Experts of a small language model: 601M tokens.
Below are experts of layer 3 (counted from 0) of a mixture-of-experts language model. Rows are named router (the router's row for the expert), gate (a neuron's input weights, with its number), up (a neuron's input weights, with its number) and show model dimensions 336-383. Each number is 500 + 40 x the weight over its row's rms, rounded and kept within 0 to 999. Numbers have three digits each.
After each expert's rows: a language model's description of what the expert responds to. This comes from a sample of Wikipedia text that the model never trained on.

# expert 41
router:505568496575517456493383469489509508433542483438471505443476522447494512554540566518478451484493467475539452546547524546460441479542533534496547
gate0:453504522583484451481444466525529487557542479529481512595520566433540540482515561455503471456463526544487543510526529500487568468476470598571414
up0:463514508477526474579442558496531568455421491510517529446600510481542468466486451549491528478478528407453449537464486490453427491501525446491528
gate1:445460520541528515466534492467470460504539470519536505449565521527524452543498529458522586536496504549467512579490471462524467517467507566517513
up1:468505499446511591515480589525468511507476477490512459439519483493399470470429532485529471588463460541486520512520505458488474525574508420499507
gate2:503524547468416340436460471549512553522499543381483543528393466517530559543536522472505493517532486480502531509576472496490512413526502463494475
up2:563514510507531558551546571526523497443479487481511461508493477542500549505510479541533417553508572554460465427507517517495522488500470510568518
gate3:526507493522458519532484460527515492577444507491493442462463561569476449485519449512483464464510538442494578514527503475499529504509499502532448
up3:487492533481517537484500457546549494513523476584492516480467534513565454572520524476503511505489557479415504527425490485539520526425482470470486
Pipe separators between cells in election, sports and data tables, and determiners such as every, one, another, her.

# expert 7
router:509557492554534455482391473493516502443520499434476500454472517448505515543535543500465441483497460486543447560554526551469443471562526532485552
gate0:542495494499468541533493461598522409580452548535478459552538540441537440466429509490524504480441486488536557514473530493490563510532483512559509
up0:411476496463515493557491481415489463485487452482468510506508488484451578438443568564470492523494499442477506529516509517533480462517506508521468
gate1:492439568465467492459540444504502421494482498529465494537524521476458523527512560464484542528481445479495547550429517456481483441486431493484507
up1:551509571537491537474537499525524539462434493477520510480558488503447595486478469519501470552540468503532551467568512488538518469507537484514488
gate2:509439530534478462490473435484503499543501468507497485478492505518496555498510572508501541487427512524582504472511498478533500457483478591518465
up2:526528495484467497431530516576433440506531471477495517546561442520551496501529481569484477488520585527540530464498444517496559502508519535481509
gate3:447515442479508550461472545545553520545564435466500468451481478545429434484428450508440521502481566516457480500471555482504510565498504458514459
up3:544484478485511448492518523456480423544501533485500521492546511538425498614524531518466512502595500563469514512482451559513587510470578527476462
Line breaks ending infobox or list lines and sentences, plus " in" before places, in articles on buildings, churches, places.

# expert 19
router:491560493569530474484375477494519512438538517431467489448479530450514520560532552511470455475488463482538438532551517546473446481522534534481538
gate9:480527440560493461405534520528505433456496530571545527503527494501489473472417480477540485460493431512536545505422511469532561484496468429513532
up9:496544541458476595479478533506538444384537476503510551450518492466528511503462418446582420554577457454430529559537542521529463575439499484457541
gate10:558551498497510533541500428391457456497521468551574484523484500497483563431409501491491500601503487530508550486469439462579561538537502507511530
up10:490423411485508466507530517565512494516414445503503555491507415446472467510495520512479500451492512472437522495517544553473545453529473549507449
gate11:523457492541518497489507566585468538563591541505591513513513402508497500489482500416516475547505511485503516490528524401499427525500471614409437
up11:456479467513533456482578476630494474500500491550542500460488432592487536496538410510462521527476474473523558446482497442493536481485505553508521
gate12:466480494511514584416564498493545582533569500554600492435487562546453512506486396479429498456503561536467469562508485506465460575523521589502506
up12:451551506484517599460512469487491477497440514556465444462529553556587552452472469587502466533525478503525498515426529414534543475521593536558479
Pipe separators between cells in wikitable rows, especially after numbers, percentages or names, plus some word-initial letters like b, R.

# expert 2
router:515573496555521461483396474486510508445546506434484505451482529435508513547527561517479458482501457477541452542551523546445435475534536526480557
gate0:455427459463480446550481455573467488510495472446462454517515518498498522485454524491514468479494565554522480462501506541467538517549488614523545
up0:469426538517448524508475617462504543470517488519458526496459526486518553469513512464503551546433505486563488554551515464564535555536501538486492
gate1:450452471484489517417550422511537486523516498510471524568537571489532421504500547488487502520453528460484492540489491493455459478481447539440493
up1:512511521458541454536504576465524490441453549496494499445518419532527557554475529439554464556484499499596466501502500438509481476541504488425501
gate2:499443517476478507439475433490558474510542541506490489570514442469523460559422524467413547487472482448464475513527482547512479478503471478511437
up2:481444449515498481485509553494449507477493489511488491531503548512571493533561493523482433543518523512501490446522460501495542554524483449541512
gate3:473540473477584515482523512453440477523483521545504497476491467513465396494491494485513442486451490435435472507510486445510497516513445451511439
up3:483529456449524535511558489649572438550551514532545560522440543482517534521588497482530475440494517546474472503405432475527552530506482488488542
Single-letter word starts after articles, like g(oblet), h(unter), H(omecoming), W(igstock), plus month names and years after "on" or "in".

# expert 60
router:432444488499445454470488466486563525578498474534472495567546527482536465478485495519441549534495477429577494509433437476462598504491537538446526
gate2:546480492571464477506498533488516451537477505529542488507430488565538458484452524460484470429481444486539563514467562606409473429506437506505463
up2:434519528460493474516501523495487526411524503492485463532565492494524438519488496527499510576472552559420512528494481488509511555480482426467555
gate3:536466489495497569552489500446567533552556518461434452468504481479442445495472510573490472553472503444541439538465522529525529570498502521530517
up3:529478484544478478536503541508569493557522577463415542536459479485477553534594505426492493461462465515501494501476512543501536532454496565491509
gate4:463395453464513579529470499503466478522410489530500486535484500503419495555488474464527548537496521501490555479501531527518517534472427446430552
up4:469512464504537475499561460493460512454407452485470444501499484460480553575499481527495532496484468543504532479413490543490540535515504463456526
gate5:494496467473478556519492482467561510514642557497556470522579513526492444523546528528506461475542549479502494455504429529471523508524513511490500
up5:526524459466478463484497488519470534463501464546485496544551478559588522503499503590507499538481462483476477556486437553483504521518433462502529
Line breaks before section headings or "See also", pieces after O or f such as O'Brien, and words like Best.

# expert 23
router:504569483566534467490380483489538505443538502448468499456483517419509511553544564497468450479495456488553461549559522539472440473527543533486542
gate0:499456463545499466468494478499519427561429497543457521512607430503533515554483532458514542466394492469475497506500473434455507541528469444600495
up0:440502531427540507527482478523525489481508457446562437483526460440538511449505490481499517564533462428420423557548493464550513432492542464434530
gate1:481424524498514490460520509436470470501477451514495511487518510478511454500575550478437549499512500527431529521476475535521600526540452457480495
up1:436463495477547506507523507513502523422483490480566519481532441522508495492497503572523454496454460562522489520514505493534418554500538551485533
gate2:432432545473512534476478496468472541558474532464471510569455526502501412504456483438518528499425475423511491543483512491483473391521457486416466
up2:483512554498462496467529563446515453443532399487561460598543468487515582505583487539549477515504555516474473429530528505485547541460459526529468
gate3:508512497499514412533519448525491432518514503519571526505499489544434529455491435463461524495412573485479552571554554454523492547498482456575470
up3:504545459490492493450497523524511406517467522467501482519516490472502485592461501581522507506544509478509503576521449549559514548537510526445478
The word and, plus as, on, be, and word endings with commas like ance, or ment, often in political or election articles.

# expert 37
router:494565493571517460490377474504521510448532512429464501453476533461511507562539544500470462490500462483544453540558522554484438472553548538498549
gate2:449513516538417497533484534475485560508467429454450522508531410529491436528496526452491521548424509466533475487513523505483555445422475505500476
up2:517478442463524454539517545584522516510527565527476439544573490494551469501563493472498485544546524531473494512491462496469520520497499484484490
gate3:515464465482517541454529527514490510526544514512448433455519522472461404537517449464546565475433543477468533486471528452547456565501496520574516
up3:513500599497492508427524508516495482535503498482472468515486532540555463539523461501511496427506515499526482492469483492590488493427479465486472
gate4:511502552461496491489504509436361379541467515487443529500575539473494448473496533482583480525526468592518525485493497513474533539503514422466462
up4:559527509471543502500523448504512457508518432527424481475523462493528511508476504521484522539466497485527540540532532455476464492531534461501472
gate5:441499464463513508420504517525524553525471478501471480496444495466441489597434471470444482504458505478510514512521507487452574537485515545425540
up5:492566444469477480463552439532539484503488505617474515472460538478544504552516543463498457533520466515471502516567497452493522449488396439480485
Lone initial letters or short prefixes starting a split word (f|iles, t|sunamis, D|ubai), plus numbers inside election tables.

# expert 43
router:496560490561535481471375479490511503444547503448486490467475518437516500542538546500469454485504464482532447561540514542470430480536539538489546
gate0:493476559499439551525525460538513493615486429560499485575517499478508456487440475501530539515467528488493532511467472471496557515520454550524478
up0:424505498486519504513475517543456493489487460470466538521521454543548441512527508524499508528500451409496470462471480502567510466527419476464487
gate1:436452537437512551471538478459546502450426513550483568487541535506492495462493536512437540525562498464509572453441535473536511451517416481487589
up1:505524562459524528514537560538484550502434482521479546497486394443552466476425542485477447557487489524610499464522550517564543494524491499517491
gate2:487480509528485484508474416469499473542520556500496488549469444559471420527435544464485515568453496449536441469518469491494468483495539407486499
up2:386479509561548445461517590495481476457549524509559455499558495498485543480463466501541493579487568544513573535495594452472493569423481496487489
gate3:534511434466500527558518419533547477492472556427512492457550581513497454471419493573489502481543464502451514493550458450506509516508459513553475
up3:484517446481467462527527535505515409541489457506495534531576536476551472502518511542433536473556519533497505562491478506564529520475466519548491
Tokens in tables, name lists and score lines, such as pipes after D, first-name pieces (Stan|ley), "to" before verbs, sports statistics.

# expert 11
router:467579531559481510511428471468545496506546531488474480461469517471473527556536559569481476451454506464556495548555521503514496523577545563473516
gate0:513497516514435552575490468498540443595500456532527548575513531422547470445442522519480536543469511466527487502445475503480486545532494500538460
up0:487473438504530463468494521488515505479504514448525505538523531590527456506496465429453540457555451416460472538507563528477559462507484505506468
gate1:550467505489443508526570510520555500507514474503539504517491508505559442491540515506493547576556485499500543587466521470524602492463475564472468
up1:484464522492448579512477543529507482452476552432522516459530520556512537519464526440512502499432517615524513493573499416482420523530521486461476
gate2:475473549446425509550514384519480491517547489478533486472480425455486477532482506516471531486477476506472504453463499490495519399498444491520495
up2:485476487499450425504496549485472477506504470478528502501545583501512486511495517525513467466525549506450643509576486421511544570426533477481509
gate3:566566538452457497558479519525520495494461540490516474413535499508463469477537499562487485436513579495528496530565425462490479549520500576513447
up3:505515476490486440482491478499502472503460514508573486507485455488522421600526476485516577502457528545453486564465502490580541518530519474470498
Periods and word-final pieces carrying a period that end sentences or abbreviations, like "poison.", "Ph.", "Engr.", "www.", plus heading ===.

# expert 61
router:501569484563520471492393462488506506440523515433469494448479526444500502542537564508485446474487465478538466560556520539471442489507529532482547
gate0:456552507453494533491457455471454420551530485515501509515494463493508534472462504443494565448443544451502603481529468479496580585484471555599497
up0:515474446467500466505475519485467492518453476468458509475514522505498531446434565511568492466470521464440592513584540468503538427466458537487488
gate1:474481469502420518472560436448469487492462502615458450583515476465530494459513510519403482523541451465444486544541519448537540451459446448464540
up1:526524486518503413522543538498507455420455469478531458459559466518476518540509531462488421531494548475526573489518489483493525534549540497529489
gate2:475505489548495476569483476487475554563563457467529474555523462552540533512454505529470539504463515468545523528598484514477466487538493539513563
up2:445468556501472461525476548564460478416554560515428513459609437524546506510519492525463445528562581537487500466536518512492448457518462499446563
gate3:483492471539465530506498490499528575530460483531471422467565521465415521487580483511451511510495504585522534515509437456540554461467495555564503
up3:505451484523494431438543474551488477550586480527527455469534496475492487545442574452508523487484498550493509579439458531587522477490540422450397
Prepositions and conjunctions opening clauses (in, with, where, from, should) and word-initial letters like P, th, ro, plus some table cells.

# expert 8
router:517559476572541460512376465483536496449559501428482506438475533446515510552540545515465452472505457490534466548547526553469471493555517521499531
gate0:525493478494477447475435462521518484598492492517558523561573518447526495547530504451525552482414501488538518556519561491426596528525431594472463
up0:494497495513504479499422507515499494536429492526483547531503491502516546498522542528489529542472522482483470523514571515508433485531462492482491
gate1:441478550482472483409546469492503489456505528523497501516530480506508475489521513458502483553551493559533503499503484464565552487421526517507405
up1:520530488541462499518517548493509532504503407471568503471542466513478497491491527458501520555494483544472519506503470430515511554557542476471483
gate2:515449514461460552554486487450504450567495512456516528494487498520469485480405497480515529468395488471446501530512534546493502499515482531501475
up2:501480501584510516479526548529512547548589443506497371544575486517476577495492535532466499505512537420451472451523503478454504495505516400486472
gate3:446549450514527531502557526561489432548544495474549529444471525503441513516537463504412586525491553467513501543557519480537489483538436518541489
up3:510548552475462496486523511557532484514519543449445498501485506516483504618555435491442514545491522521557505512494486534596537465497521467513495
Period-bearing tokens ending sentences or numbered list items, especially year or number digits with a period (200'4.', 1'1.'), plus line breaks in tables.

# expert 29
router:485563487564527465489385474493526506444530505433479502461481520426507512557535543510475452478497467473529455544547528549465448472551529525489544
gate0:445499502500471486523524440507490465565479490545466479599602580414513503496518461458499492550511495536430516531553482539397564527486576489527490
up0:447474508550441525512495510516476487466454528491411552507508505496480520499475544484554473510505460456452516557490460504510456539453529466471477
gate1:483440422538433542435551433498518469565501514521518486544462513450503440468487542436435557512560506414545553525505506475526489483476444488504496
up1:485512468478536509460523516523531485555501504526487452425485465502460525435472525434473457534480490486530520509528483474506491494559562504455467
gate2:509491485451446524520507517456540528560492458493491470446444471565466495575501547474470482469475512446483474491489529529529531453507523437544532
up2:516427543498443475515512557504430500504543527490584409535623554482452468505470505575467475505525529452483496507524522495433545503430530472511482
gate3:467467478454534514547524455490513526626519428535551540474525524549505395480466472591516479530428546509527491531493495442524512555444448509562485
up3:451521500417472486439541505514497431558457520417501431543499485464490494501493498454545501456543544527547483527479405485474519429458515476421493
Prepositions and pronouns such as to, in, of, he, who, which in narrative prose, plus table pipes and decimal digits.

# expert 26
router:501567481553521457477383467500510515439533496446474510459483521440492520546557540510467449477493462470537457548558523558463441475541540531497565
gate0:446515455466481466530482465511456518620507562473535488586527485453491518555427535480455550492483525458505528518517501463468602487507562461539479
up0:518442453512495502489495585513474478527500446514448479475519523511516480497444608495498446465490457386496501497483473482482497476515524484563511
gate1:513460505505485566456548476449474476484433479525502440514558576456466446529510510500459548594538503458473535487488549525496536527463353513511469
up1:490521578476456481512484500427451529446468488480507477498478434493470555548465474462499508533458522535521571524520480430471426497553493496481521
gate2:559476559464502514551508466500543463407578434478541501482506475517560515475489507515467564452472543423539459496440490525524468405479452552512528
up2:472496453520507521491506622500483474565493452433506458542521443534533502528495510581538525546464507442453424541486461553563490530457474488465533
gate3:521437493471472559609500478510566466551541537515460487516471437568512539532480487561461530519516535477446512495553497436514469511579496459510527
up3:477523537492520463479501482444462467508453489444520508484461513526538454529494508469489500518466540510527515447456469470593506460435443535487498
Line breaks ending table or list rows, especially election and results tables, plus clause words like which, that, as, whom.